From a checkpoint of a small mixture-of-experts model trained on Wikipedia.
Experts: 64 experts in each of 8 layers, 64 SwiGLU neurons an expert, 4 picks a token, a softmax router.
Below are experts of layer 4 (counted from 0) of a mixture-of-experts language model. Rows are named router (the router's row for the expert), gate (a neuron's input weights, with its number), up (a neuron's input weights, with its number) and show model dimensions 0-127. Each number is 128 + 24 x the weight over its row's rms, rounded and kept within 0 to 255. Numbers have three digits each.
Before each expert's rows: a language model's description of what the expert responds to. This comes from a sample of Wikipedia text that the model never trained on.

# expert 20
What it handles: Relative and complement words like which, who, that after a comma or noun, plus sentence-final periods, blank table cells, first year digits.
router:139144156134135079135146098110123114101099152153146149137137116116150122122164143095098142117120139119141161144137096158106108099128154139102123152112138120165092142122129077117121088104142175114127149132103101151136168146087122108110153130130139089148119162134115147160121112180160125106103149076113162183110113102108139106098149110159147109082090124102124129105104114133101065141147
gate0:150091161116110123154096146122136102151167137149144103183150128116141104107168108105118117092148161144106153131133119121092120144105119116160121149127137125141147098158109163132149111112137072105116137095112125144124169139143095132159158143161126144144150128167085105108098153125166142121132111090119132068125159146127113061175130134140106115100130148146139093096171136092110100121114
up0:135119144110145125155136112142173124134099150169105143162132116123118105132104168108106137153194103136135112112117102149136102133157197143099152114153148126118128118093148125157099121123102110095097112128133109115092103126135123097171081100113061177122153119124153125078159123156123144146141121108161134143158141141139116149122084121155125150159114164120134114158112132114173153158110
gate1:182160128150129129145117135097102165111107171117136135149138143100097101114130132102124116124114121126168137127095079158118125160144115119108140133130143090141087114137118087101155101107136141147102135108086129117125141133155121135122166098148124100168129168168131138144098138187120117173109185128090143108143095117137114093141094126102138130099130104123077071151152098128083127119134
up1:161156145139149158186157115120075094168075117158117143133150123132120123122129151118109068110124101128153160115140115123121145115156127081168097163109128135123163116110135128144124135120119172094099101125159107121155128126157107094097126127131112113172108114071100133064133165126103117090129107098086124123143136122101153114136106114119121101112167112127130100098143128133128118164107
gate2:133125132141126132109115121181132126140122128115149193092098110130186149133121120151133102143101102123136144179101133126135134121138141107119104109133084102163116177166117071099143105121173148146134151151089153140115150130107100120109159100093082128092130131143132152161145137118157113109106144154092103166122141094149154137146074122114114108141130163102099118129088097137142128090122
up2:135159120138107182153144161169143142154119104099131105143136139119058072124091155091092100099156108143154125146103142124101149134140125151128106111130093111121083085109170140143107110100158146114147133124134129120134132141099123118138126119121150101147149110156102122113171129128135151112148139155157127143108134099090125165101130106116080143100123157154133072100153162108109159101163
gate3:143139179121132114143136117173153138169125125150132143137113113117136181128116121140098096144107150141126137117145151159119088126132151120147162164078153127141160153126167130110154114128090134085080101108092114142174146137164086128102143121121107096174120068118125116162136108122141116159133132105102136124130137168144145153097089142102102132153107083136116157144178136097134105146154
up3:088135121152113165113110123098167162107141127086091117084125134087068152135112105174127146135141144109102118095119142154119159128118138129171079119132104098168145090128126121164150106125118157162140191127122165127114146131158118097168101140130131082150122145142125114168135138114139130148135105104112156113141152153132154137109099145102133130113108149150151142168164169164117154136127
gate4:124172120117111166166141125100108120147118137110128120116134098089121149129131127092088148096101145123144129179094138142150096110163096153168113134099105114131092130131164128099090103157157121134120118106154119130098082108139091145094143120154138113108107082097073143125118143134119095134085121111159141153112167093130117146146083125135138081124154142162120122174140145087095114128119
up4:127121108100102143100158125129116150127144127116158130112120123120139183089132054154149114114097150119176145131111141135130132163114137098136136150134139109150171117107078098097110154121083114117098132124100126139168152137127159152136111146091122103120089136169175115118131120180167109123129087164130160116128110132145123133110132141133141193104095136101171150097149121141156133160143
gate5:166155143153147114158094084133165115173112164143118169108155111113154126076114137119108131120127155111134101112147096153105106157135118111117131148113144080102160150100140139126132081130158172077113120118106091121154088125156135162121126095171075130137135129099107129134093135152138107118087161105134111142144101133127126138157144089152136129056118152127126137119157122137116117157140
up5:117123133118102112168112067095094134160110129164112177110131147154177134096099125093114156131161162160130159125177099102086135122180139110135158138082181115126142148121135119126129112145111129123123120144095077132134095115135126183114105160161155104134140123100116144134132169128098136112118131128131146161096134064149112124148105144122145133148111145116141139102135143104138105110153
gate6:119064145124141111085114159134123083108111164138135155113151153087104129141160123111090161149118090155138159166094114119099091138171113092128156192141153121125139189134116124133162132131125141150117141146135138123127092138122124162136138145105145126125114059141096148084133172139136136122128151111147131139101137092126122085138146136127135127096117168140120153094117139142121152152090
up6:105141103150104097093131100146117128093115117175130105136115113151117139089155137095151146144160141128121163091116134156130119127119137140166082136167109151089149131067098160088139136139128119126117126149107093100106103079104125130152115107148160116131108170126140141136127113087099115103112136097177164121092148129132109146136070120180131119090116134108153115085147143154131120095111
gate7:106119149116078092121135110135125116109119135163121123119159086104183136116150134091130112157162151149083157145114101166070182128137115150140126096117136139131102125076147136118159118117117123110092159146134156139137116136144127120171133116105138097080140115163087147152119142087138166126142154160102121102132146086105174130107165126117130146139066128112137118109097152121135105130113
up7:130144148123128163136100117124151084109129102136098119129146157142085144124147129137148102164112148118097064184120142170167124136125140128159121108174102128078107107159139170109172124164112150144164121125119109134119144142134100120107126127143131108140129156167103109145142093147179086141135130150074139125171122112127155144134174116104152118132155107147138144110120164148093164099112
gate8:111159155146135079125132108138133163107109163158172161134100102112115141116118094150116153102127105145137144141130116154109098126123179112072113124130161110097132141124169105125152138146105151133105160151121118111139129139141096119144134148116131070145103133127062135131146168150124113135156116106124191109093104130159116083167102115148167101131100134101103147122117117091154161115167
up8:136129085126170143128152127116126134163100132118126115158114091138160124114165172151096106176143163179125173098155171147133101110120146093140078110104082139125121088153075088159111133097126161124126124130082141138158147111149138118138106122143126078123107172131125144137131129152123141141122179132153162125111102137110146132137131125127114105131129138090136094140131172161130099158152
gate9:135120138139135139121128119124116096123127151140050152129124116157150091100122130160115117138109105131121122128125126096062119126122107164134116104127115111183106142148144112142176171123193105105105134093167093127167143113134106124125147114108117152097125156121085115090073155113097153116183143145108124137099128107156136124134121130121099099104162152159118134153090147146153128101153
up9:121117110064161128133076159127132161148158115166111093092152140105144120141101139121105125169164133119118125147131105180119117124122134150126163136113134117097162127136141111128148174137150127102123145168102125158171129120119145169118141200121123094154134138124153124121137116085088135119097144163142135185158150150118110129078141082143122144145145147143118109094149143143167144114130
gate10:214120165142120144082153105124131142112113129136128103168149133137075118119152101121135115121123118129131111109138150136124097109134135120134083160096144097130133131127176141181154131108118137077132111103084133141142110139161126103142078115116152103126134160104157108195096126130112167150111126113159159159121148131161125148111147135113158114113103180155135162118115116125117111131092
up10:098148179135126102149129146107128077115120148153143134136137080147094074138143146122100133123177117107141170133120157150118110098130125139129132155151123091125093126114154127128176148131125156132149135153129125117129159196101107133151162123154134148116133112085128092111121099123173086154086120107129134174126151125096135169182118182130172103142132132132154132140102137125152126136148
gate11:138110121146164123122088121092131111106129117147144108142115097131151096121147117135134155114114147096156192147124112156124171116083149158111139152096111126136121147138080171080138121111134127127100123135182100092119103134111116128144096165081097148154149174123084107137160130139105110155091135097111121140133115136177122101129149130138067149097117119137120128156116113159133130114075
up11:095099132139108176093141092137102133135102127140135119136156145116135164115110127159130131152104109191122119121111149112122115118156128189164127130141125117139134089130107149137119124122180154130084129113101119115138123134116110118118119117159163095103113118168207118131159104160137117110147095158144130140069114120116150077176120130125144144108150123082112093155110094082127121146119
gate12:086129122141167123131137112110124133156104168127164137143190108124095151121114119148083168120109127135158109130136119133162138135132167148118151150115125134105155195104141142124143139125167137113087155132157139138122104105121135133116127141127141167147111134146100152126130137134116148074105110092039110167130107125138147128138131123089119097087123115099154085142089158117126089162147
up12:111109123096133119191112102129137154113109118094103169110110124101102122127100118122137094119126123155076132107102150125105151097140102136130141157099123101143112128146102177120145107144095140149103139129171127151136110129096146099142166165101110172116123122107076110181143120109158129113123097103127130139075135146105149119103136124150126138101108134163106139123162088181060138138117
gate13:128128175173101160106085110099158136103116122170125113119114085125123183131120109156148143068108092154132106141128116151115094142122108149100122135118143139126125154129092127107148150144137098137116170143158125135153146130122058087111122139163147119131089090132105107153122096144147136153139102101170153151191124125138141138108124117115131137103150144123116125108077098138171109112145
up13:145145098132127106130155106121139115110155118161069148110106119149123121115149147154135123128167113185153111125161155114119071124086117126129122147170164125120175142149140096167150128123115113137121098139120125157074151098087129129159104138107065113123118135111155165122072150155142133148122124104089150143132136104101122114143102141097157134088133161140161116112097134146176125150132
gate14:169140123164140124140103119136159086117147152145158133104168131180129154134130147143133118110118079115170123120122114183132138143126088118099110144110128093101121148109141125090157101105135164054146130128132072161132130151094157119154160181121091128150114146150152180156127183121102111124145137075131110142150120164128124114108132123147126104119104131131120108136105102149140131127143
up14:080101139138118144128151115103169051124163141113143178051116138117154148113125141111153140125137127136145088139119136094098118129114113164126170141146133139103134141077112120168126125137085170119129121169114085118102066103123114106123143110146123143127108165123125146109109113142099123127149108158109133162101127147094112119134144130101101115149117172157140108141147114120104142105167
gate15:107143140132138125116165125143146097109153119111152100111081101094147147120124159124113150158150145106146121147096163118144150137123150152209143119156142139113141145117126117100164111117133194087123160121127111096159143104111102134092181141143170092164134131159100175135113124163136089117129162118101131147150107126118144155141120152117149163105086143102122119156122091138163148114133
up15:103104170143144135177186125139118119140114160187130162089109105125144123146124133117143150139128156192134137112109082148149148112164167150099119138132091120089127111149129116147159171168133115137133112095102104117132120152159134140102122171143102104099106123110084119097118104141114160145109151112139136114134132140128158151150130098181115129146122135142084168122117150133101143179145
gate16:170135092133099098111120131104064118085081127110163139116144136130106134133181120137147141096124140125114146121107117130117149140161139100114076135087131125142130134132125138106108132106119094118102165160108154140104153120110132142143190109100131111171087132095110130125120099176134104145106177122122124115147171071122154122148181145152120074126129120144095145145144157150125122119138
up16:127127127164138132142097122162151130162140098119067114134152135118139121110121125127113140151151109124117113095098128139125092129115135173180141136132133128102134123080142124097136089151118072129126129098150144132148106111093165105141090139138171168095143132124175098103094120166164108095098109130095158128155131089148098117156171104140113152086110095116115135135091140082092139114117

# expert 22
What it handles: Nouns ending names of competitions, works and categories, such as Championships, Cup, Classic, film, cancer, plus blanks and articles in lists.
router:141148137130130090128141113120125108102095156155148146152147131118122139117159155105119140106122131124134142154127113177117112098132148139106086154127120120160076118141125072113125110097151154106126151132107128150144165152087120115116147111118135094142125171142101159165108129178173124096100143097114168198098118102113155117133146119142151114075089127115128111109085124133106085170153
gate0:162092160164114104110092102119151126123144129168168135119072137134131104160095112065142159139091141092139133138109142134126112118096133128115146160159092136165099145119124127142149112114177093106144117093126094092130116100113079110144141120122129122181080142131068131136149165095107130149153127135130133144115091132129130142127104123183125136145110145142135091106144124172149121149130
up0:163083098122144121163073088076130110094151130139089145114132171137150096116111153148126155107134090133161122090102159147134130118129152090120121108158086151161125045133134098137116090150115112165136168103132079152095139118133158126123126146133117116138127137134104122136086141092100149127144150148151148137129118131107120090129121148161142121165108153113150140123122145114133145130170
gate1:097141127135152161117116143142130120109124179136184130170168112095113148130109107125115143144164092101137099113125075121119128123152137148178139137112120116134103099101144104138094104120156165135132132163145161121122136104099091158119118098120130163150139128176152150128133133146133138123149192085092153139121110132176119137093068127162185149125089121102107128126125105114131123118105
up1:160099099180090167101136144104133169125135132119122109104174172072083151100153162149116124137110113125134169122156136138119115156140132142138149144135115134147099123165173142093156153144151079121117145141123103158158098118144126153166106126145121142150115115124138135130132100111130131163093115154172126089126122127168153119099089078141136092109099150139165111115164109133146155134122
gate2:117125140174110157136085118130108094112121147132106091134122114117122152116168162085134130126108136140130148118119115121101115188185116136082120138123129118111129100132108125142100101089181119140131116164137094108168131119120156118101148118114109167083073162152093135104155131122134138098088169128106170133137119114140122135089092141129139184100136116132100112107117143161104105104096
up2:103120109127133109115126107170118095154128172110131161132190151095154134128124123122138118141138135147130092123127153143151149121151131097135172127120107109170088099125108140098141147118171065128115161120136084164111079148083112089182139138127102129104121116125129131122168145131165164089135125139128113094105135152155139130114143155118151142129104112111125100124207108138117128115095
gate3:114151125159102160129121110110135135091118124152171157111110148090142129152175178126150088114136169129152148114149111115143180102133116116132143132122144123127112140110065118154118127150126074092132164127119117177149149106117118102092160142146098104124124146180152173134158125103112109160139113128132111104079106095130155110129134097084144123161127153171136124145133117126099092160131
up3:127126105142152144124153120105128161094141129091108165117167113129139122117132153099151102171110126146132114137153115115100113135132122131125195106156128111170160167113131148137079078139139116144138185131106159098143121137136097161141179134108132106153152099146157145155132118123094148208144155113090125121126137149163124140114145142084124117167133152139146119158148142125152162171127
gate4:139141160148117107106135096117091109115134144083094088118156116129125057112148069113150140139093168126147097125110160142109138136080163155137112138171118133109126167130121101114154103114103117141137148135156093146103141108110121156125121147150106147129122158117099110119094117146109141160145140127103155124084097149149166121103129123119163159110114115077122105132113087163119082160157
up4:125140098164117130099114113126111159123149120148185097134123129140107103137119132137115140080121145127110078111144085065118144130130142113132132109095104110141130152112142111131116134141118187131152124127125170088107173172128123100149116141110126180129141071140110131109123102094115123110112192138141142125116102133127107167079133109151142165122116100137131106129105172167076147109120
gate5:133122098150165102096155093118124106137083090142116132136127127118193073089077089100129139108130145100132146167106115142077131120129126135113112103129102107114160145152099149109168121099120150134145152113166117106141149126143104164118192139117136129156141143104108133143127121149121154070135097099122178093129187151129138117131114129133128106134118118150093113112131102140160144123149
up5:104126122106124099133116140150150157179125092113097120085148157144116129148113152141098118156126166111071152095093159145105106125138074068118099138129149143119125162130191132113134135083165150123116109132140144127150115154131112123106128105112132117125128134132111188135135129116124131139108106106098141117129120144174140138132140131120114188177150116163089067118093121158112143135125
gate6:111134125109130092133169129127120113091136093132157130152133141111140099083130126108068107085077131163186135137089136104127108130149081156111148120087126117120144127113123101136131128117130140093147167154178102159107139155140121131111140094118113145216117129138108165106140115165129074137098125134116121109141143145124138102095126111135121083142119118086117157097098148136132128139132
up6:154115146135120157123116111079107118127128162112129096147167132100093132158136155137108089108122141101147139081162103157131081101142116119141121132087123122110127119135102116072121108131111122131126105062102153103125131111127126155099141151144145149105155097165151136153123133135141165101129125124135162160170140111119178115139106160144140116076091152169137091109121160098101073119138
gate7:112140150146114129128138139130128121161121107147164101131123152110149091142108116153142144095127080157113104113127115129155090138120132155116110126115165094170103100122136067105113120115138122125147135096134162129149161130143173135153090127134158073148126142192141133104101124106073095091137104123137146135132135163131094100092144143104146080140111111098145084124146082084123152109141
up7:089102152136121137139166130125116135166120107065134146067107117162141098151148133158158140101129143159116133151107094104141137134141083128180123132088133128134115105144091098138176117126161108120137116169131120081133115127157137136110095118191135124143142139122112167105112145139112139141132155062130148108145157122158099147115141122155160134168156131139140136109094086124129090147109
gate8:154125114128154088124105108098109089148132161153108098133155154147113146177147106119162140124152158123132103132098164134127146134117128083171111124099155139146176113134104120189131076131185173128174092083120104108161126133113117102086141094110126111141140115141138132093123100141149110100151152152125144166098099161117115161160133125142127122096108143109128123137150128146167134141120
up8:137155152101119128118140122152127088114137117135117097103115152101123097144163161099152102095173136140102142141145131109145151146091147136142133129126120145123171100054147107123125139105111135123142056129146102075123095130164103102109126138118148147106149186135139120107152102124146131144153174137147118101140104161138154124118130169115155075117112148110147110169104152105180133140124
gate9:157168134121105108141137107091130176096122169132065114128186179142161139120128141103188193166170151136173123146097143142102124155123119139143146154125110084166111132100137124101157116105143150141129122108134125118144136123120140138158105103134115125158107131172111115130103149130110110112146117164116106165163124127130100171123113122077129141125120143104113096121153104122113146136107
up9:102145138120092111151140152118139120125127089120123136103168137099110132123144100137127158093181153163096123130125137120191146165120137159160099145120093129130078123165090097123116109121143117167143146128106098132110120089105114168099108130156122105109107098191127127120127172111113116113142120133147143101136137103144115122116102108100133084162113118159155089164114151070114147098108
gate10:129166126114120149153121149141129166135145138161150132161102147104119161151057170091114143120098106110149124185105137144148115077135162124100152115141116115082157127154139120108118101135093151108101120166114141146118119100096125128136094091145148173087123137137099153116100125133127117117111114128080129149131121146144157159104144091093147102143098123115149091100114136145111192120133
up10:114161109151128116101122155111137160138136108149180111104145162132169122111164146149154120130109171147152122101125158142142131136107127119125120124138155143118135147076135156127075184106127079139137121114190116123141140154143158102106115074116121134129129123086121131119151113114135126130126134101136093077143146128126140069148072145085134120094150089128155123140091088154128142125092
gate11:135115155166126143170121087144106087170101121151107091147146093127107131106116109134134142171117134150132112097113136135151113121134160091149104129162132133129116091086131118099110112121124094131110147138133131175146119100154130085112172169123158086130083138170122116094150134184124140121102161138136099153128096126124117093151130128115134158114117186140167101152102146125104175159136
up11:101073155107125138167112094132158107174142117105135104149137133125136150177120150113093129148133087183100100131121094206120122084187179124140150100090140140090162096159120146112156148148127150114104143141129155118162120131113130118106109141132158145125144160137112126119151135129101118134154143134133167104114141148163101128140145128132145088153132146131132128131110146093115165162145
gate12:089136129159143098139155142135140145137131129138129147127142134073135137078122145082099172153110175102183134069113114166135137118083117112140132177154169097104134141142141107132122120096153132121151108138158149113179131103144120101117137116120135147137150164079102126154113156150084106111111094094146097114153120118101115093159120123101092094132144164133145118124145120109143105145134
up12:164117156125136157135120135125113139186144121116135103104124112167122127139154105156178120112105129168175123122134107132109167154166137099137089109167114147148125137149112127101146159109121145086115178123114118176163142093144091124134162143113162123124135102153149144114100129146149187127125185092177119126123123163100104122136144143165118096126120156110130097113150173132127097131142
gate13:124121094147150087148151145147123128089127123164141077136128124101106101092128122129104176143123139110120107132127147097141151147146112120103122107117121096126111109149149140133109112121148099106171130125100103093092122093132152128095164110087091111160112120119135084121104058113080098137139158155108168139150156079143118141116139096126149147104108142143146105176115146160151175135157
up13:133112154133106132134157110145112142133132089098078090107139156170143109119166138112121106102106169120120124101078175110124113090140170136130124128111131185113101167097105143090089123127132138115109101094115127160155108156147132112125090100142172120142166131163116124136171157100153131181130094139143102106126121134078120150119083132126100145134141129161118100121113119111103112134090
gate14:139125141175123140114098144124130104145130102135125119132142179115124128137130142138091090142107165120151109125069103147146125101106165080093092106126120105158085136157120088117147127106144124153121136101097137151135151101125169135077145132136086110163141102149132090127139118130169155135108124136127116174124123104126169104189160120076130108072148130137110089125131135128133143170113
up14:133156095119107134132152099139102126116122133103172182120172120126101131124106116148108167145112119109088089152127126149122151154155091128127141112147183126073105130115090143139125106115121126106122139123183128137111103141152153143137130081119128153148175122140170086161161142156172120112118069128144125130130096156160132124138128131147107173137113137128101156143158065140113112153129
gate15:116124131144105135124164126139169112162150143115171114114156158111150120109116083142112170131146187121161146139127140179104131120114116085104147162114134081084093131141139105153126142136175111096137099138151142133154135139085165123112122115081200116111117160116126133164128130142135109093145178118173120142141129133149142129103128111089142144130138138170114148101150099161129106118120
up15:161058132105095090142122131121122103117138127107105127134065133076138104110114124117097141084152173097114126161119138105118075137147152116086117126141131080149113149188100138108129132128123107156101113118164108160159108122119160122124118120155143146114132120100121098138122150111151123098113139147125095133151117149133118136130119165134130114111147130128144169177076137095153134182097
gate16:161182121146099138168148109103121131123159127111130115129112110106133128174129135152133143137116131100153117098114162086067073136146134131106116108178143118132126116152167126093110170165152138123133117129113119162086163102111112134117143099075156120141125141103151141076097097163136127115134134073121118130105175134125133121118141104121128120122085122095090107143110171131173133103130
up16:110091136125169123101131114131125123111100115140151100110159103127151133125141158113116123140123118134104113114127123168161163132086107075139115101130119123121164189122123095174118081092101150088144146107176133105135144132192122132156145140168180131138103153103136140139114105137123124147140114130122174164112144102104097124103094144169117102135118132134148155113175146126100171123162

# expert 16
What it handles: Copulas such as was, is, were after subjects like "its population", plus leading digits of years and numbers (2018, 10,200).
router:155150155130144095135156107116141111111089145155136133144139103115118119128158161118107144115117133097133148160125108168113086102119155152096106159128128115175077135127129094126121109098153173110143135129095096146163183142074120114109153122117144089144109160130115143147109109152158127105110146091113168186107115117113143111097146124132134090094111124106131131112082111129105064147141
gate0:138139127156108112132104143115139102145076114088116147109121156080137098093104123073140170080105159083125096111103131102125109121096096133154094103122133099116107192162161098147130163142174098097107158122144124160158130111109133104149147145119146144145072111130145166126119125110131083121098117118135106116133173132098111132123127119128155132133129092097117134142112141114112145096106
up0:147156136125144137147131094122124149141117116103048130144158115115171110153126178128153144153075169121117110132140116113101139142140123123153148154150118147109153158139140148151149091126160169106155176116102113127118131146146108117085113152132114118134125112103093089096107099131142161106154121156121156174141115132122120152123113198110165125116113083094153152118102099162135123155144
gate1:140123141122142140159118108061076158116095107102102121094188133108129111133149152087156094122098138127128101147105149118139089110167124125129099113115160099108147118119125140145132075117162122120135111116125119170109101116126130158135113114126116136181117077113147122131100114139134150145127168138113122130139123160147135123158109124119150090154162142062058121105098117139101141150111
up1:131130163122138192126134122120144089122158123093143122093119106099140149125131167146098125154124080126118083168136124129113131158131127099121132147104154156159153178124108126155111091161110123169151124111121123160146138086148126132151148098110122136088064116101125113130123120109127175147111126175138132148127100085104171109122145117104138111123148127140108123116097119173123138053115
gate2:124147149181118116155142135101120107145138089157147090121114133162161109132162137132141139086109121129125108118093098133152127121091115138089121111099127139106141077132145129161138138136142101118138175097096120161125114174136078135103120078103157099185064137159138094104148136149117132124134130125099120134088144167150136101129125143186162153141085132112135104110123108146141141110138
up2:169128124154147119102117144092145107156133155104125091163151125192121124169163138101099123119108126138149115131154095111095126152117148163107116126107139116170145118136144098108083104121149160146160138109154125149115102094141136136096084174146115147121113118149137077152108158099123103125097139135162101133120132175129107108129153111157143134140119100173164111155091131134102093072131
gate3:125110152157132130153141107117117107110141119160118107173150157133148118107077130132125144115067114107136118106155069121133109121127121160140123110090125125138143165161134121121156149117102103111130130094150122124178096111134102120138131145166163122168137132102099099139127154127122161093178098102120127115129159104148106068106116145178157166113133119134144104136048100147132148123130
up3:114108097119130137119112119106068123102141132145126144155140132113145142079149115133114171135163136144137169137115130128130094171163100125112148150163137109105167140157150131149131129136116141134169172097136133135125110126119087103144106111141096117072125108138122121122092164152169108129122132175101145113148098143131106077164100164149165148171081152139146119159117143069127159132124
gate4:161155145176124110148130111156151092135124189134119157114147123097159128096172134130123111125120093117129149102159121125099112125136192095099174152118156132133109125119134129127137094130138131108092144108145129167093137103148140106088118124121146122150169115127071120102125119142122077095145151100136105138118116122145153136120160105135103127140130170119121165164108170165119089165176
up4:115131149137144141083104120134119143129168132128154135093116149126109129136142132125148106067182145134108116175158159139143123127145102167107140103073125151130133131103096126147085135089093128073148169159110116122161147142112148093141133130142131092100129103153148124147136088089139113122100082161116100127152133138102145121175129162147128090118148146148144134113090114149123079100098
gate5:136151109149134101126144141168152141111113123156129110161138098111142121112134116159150190127119126111117131126127106138121135093118140090100121132112167098112124132184130126122192129078128166132166114103154187140131127084134116103140125130140140078141107137114123115120129139144142095176103160133120167124126158148145136135104063157121109154159085097123110109094122136114118166086163
up5:146143141105135105127114168164167132144142155105100129102140137131190142072157089116110093135140108073135093116135164115104133127106123098116116140158118109123155140112150129190155096111148089134145141099112169147121134143119139121109161130128143165096148110140156125160138123162156113124107102130121166113126083089119121102111121144136149175161113064121125141083112154123135108119118
gate6:150106148135153078142154100110161094113138097116146106127135158152124119101094098143116152139098153114141129119141136158082125146105100121077097142152165076106134162118148108118100165075138112107153118141107176130141120109125112127119151162113125125139126183169187113133117131156168133125108119140128154114180114145157121147117076142111088104121131136104128106105138147157124109140156
up6:142123087142165125098116150147108099131146138155119106136136158098136095083161155113170129159123117146149124159118089123088148128143131112130179125175145190127081104131108093127117087067093152158147101078126163130147118138117118139129091128124109144098137145117112125139117102088132125120144113132173166121108162178149126132127171111135128130110131138131122147093123092162124133138113
gate7:144117153142144166116137068140093090071118123127122102123147123141162103137132120086144104098127163127132155167088120139110133085105134119106113095126165132161160121145160131138138088102128110089126117134113175121159108155145108135093104130090168083154169157151094094123109123113116151168126097134137140169127135103120137140139099151119130110141114113154130183146101105148108158142136
up7:106116138141086133134100113146141096095117149115080131148131132095138188145118157111153087127150124169117153165171108103130123142143106165124102126093147108132153143142118133137090121158166106138125101111153132128138107136123082114136162118145131113163154165112119163164165139115135123132115144156160160085068138153082148132186140134114171101158174142140136125134116122124164129127136
gate8:134110141154136082135104098117130127128122145116091108133145083139127110145132161098091146101099140113143134196102089184132120160103130149122141143144110089098099172084146164146145147119122098126164119112124141163138118133099102120094094140093132123091080148137109085107105149158175135168118122152155129130185131098164130120121117147126102109122118113109139117091109115131131114102120
up8:162093130125132197129157122142149145124104121098157117135122139101114145110096102098121163087131112137128157111129086134174137099101081121174089099125127159123154093115117084080128144164141159139109168138145114119112144123156134158125179128141136106162145084132115154144160152170129123112120157094144142128138146103156128150116151138083126157133119157119118153135141125159108173113145
gate9:127160131109138094093171112144145116092130136169137141139151141121133102162175129113089132122116172126133067101110144173117123118097145144137149130147118128131088128123101086171105158133173125153150115124154140146133110094131152131171108066126147119143078132148107153133121150136120165135079106173113112146094110137143145092121135125128158088109122140150154123103124118157072127124140
up9:129142151122116177131147107145131107150174103136126144104148139157137134109156083159112075123110105127133067119157113112143138124113174102156131171091149139147140140123150117145128155114112061079133134142120122162117148124126131151100136111106089140107182156127143145101161169140122131150097173163137180117149119140094123125140177135159116122103139110094131143149099110133129121148110
gate10:105131150095129147117139132111146116145103108125144108122154121101135115113107160111143098145117124126131122126144067171091088133082162152116138163154127117162157114125109145163128106125134085115132153108122111118119115143136130117154139121122150136193118121134124166129112128156108141177100123163086159110148147068124162089120137174120061113120143121150126066138094121152141126138084
up10:114111167122134149123128120129125090110182120137131096161151131130095103131109083078147110129189124125116132154132128148101167125138141124130115148123132143123115122098113109185134151147138123109162138158152161143162127127184109129115145121126114133129149150077117119198171106139101139116115151136125158163137133085120183124113133150156117086155149153122102152097149076123094125124116
gate11:116127127150115109126156126101143123137099129139087128116111137170145151063131095136155161146148118126114156153174151102125166118129123107120127139108079112090119137129132145121153175104166132152142128128126111115197147064134082129104135154113156121156136124169103135128124184132109119123131077167117108124102152121123146140088155135118145155118095172100139148133120117140160085111140
up11:116115147082096142150126099164150115096108111104081136123140087123097121129174118136153120172121121096132147160198125137105137137133180118111135149147141105114134126131125149090140127100158125126167143135124082105141099144130119092135185112103116137130154150099139117169124122175102163134126100117105135100148094129134118146145117082102123157143109129123122193113120091151162129156141
gate12:137128133088160118112116136177158132120095159112126121146167139076152114096124129131124103132154159153127113127143136085125073159139138163137121147123159128142131128190107126080132127134153073067129094130100140118104138153124137120110113100112096086128115118134089133124124110097095090107105086103089133122132107084149157109154100104149147112117119139151085142151122129175136148129133
up12:107111125112118102142129154109101145092131095157130097124128113108123182113100155098144139114147193101104136175098152158154130164147128126131134092146101159122129169146134141127166135081096085104191145141143131131197138147125105134128156116136170137129155118096121129119111114133122094099163111130139134108141157103120086137158167140139140123136113150128085172137149128146099143122110
gate13:149185152134107125134152112154100117157108104149124153108169154141178137108101119129140172108117149172108108125098171106106133095085135150142110138120148112165119141150127117167200102136131055087134146079099079137115145128159134140147150128115120127125122160140147100148128152112099149172141125115132124167149143145131112125136101121132117147153140155118141128123124115152113100177122
up13:158115127102101104104117092136147169115131097154140111142151152151141128160085131123119144122113092171078147130126153141140129101107127122122148136099100132101114113096102123119148089134139142089121184125158156143136147154110097135103123095145081101163105079147137155104136143133159098181129111098121176158107076112124162130127131117087125133123125136114093186115146118105112109140151
gate14:105154107141140130154101118130142098102100091139140150147113076093078122128141109157091124083117114141095176137104163116122126134126132135150154146125168103142144129121132148116150101134107125127102083109125112165158140135099103129142121144085124101160091089134143166113119131118135122101113149070127182110166140163146102125172150127139142095149091113147136112087162088139119095128101
up14:117123116124139130090119129119117148155160130114096176123125137174156158083159121123151141133076132134146111114130163094143145103131140126129168108089123111123150143103136089132093137133125141115145117151143162181103125129100119137129085139140182124141134161148097144145139143143109116087153161137136117117143076088093122148163137136124146126115068149151146103118086184111099161157161
gate15:129181110113161131136139116128123125097114127111131123137143124112131099076119136155115109095095134099175162132111122116149097086087106127108101052112120157170115138147162116170098120108144130075102121132078159105139104122156151122098178106138132127119125118150141140140099116130140139127102101137137102150115094126096152143110134113128134128121099124084137104123129135179082077118098
up15:148131119136145114105105133133129120144163110183121138185114165163126132155134151130127116127148151135128081110162144116121154130110145140151197137146107113146143120126162116163121154104144119126115081102172171148122076150127117150110084112160125134111107122145111145147172129146088141125123122100175135175132130111106162110158128116115138118071101108151151123116084126085117139172123
gate16:158148113156105117070129126128094083080119157124094137128178121125118132130087155119127107117068144137114120121135134119098143084131172151103142156095164133121156113169138102096134132121111163156126121143088131122127129120133105116125118103135122110163143055126116140125083126132142124129095164138104156111101109145153089119119140167133121119111103147128158155134173121167101087152160
up16:138135112127183103109167130106125149177111125146159169111138165151155131141099113072085119165157110125097096141095137111101139134108115084112130149146144130120192116137147100142133149150139136132138103153156141145163153108138117114120113124158117128110145122148116099158125153173148150161159135137157128128129153189148139101108168137101092138110144140090150158147083127117144117170133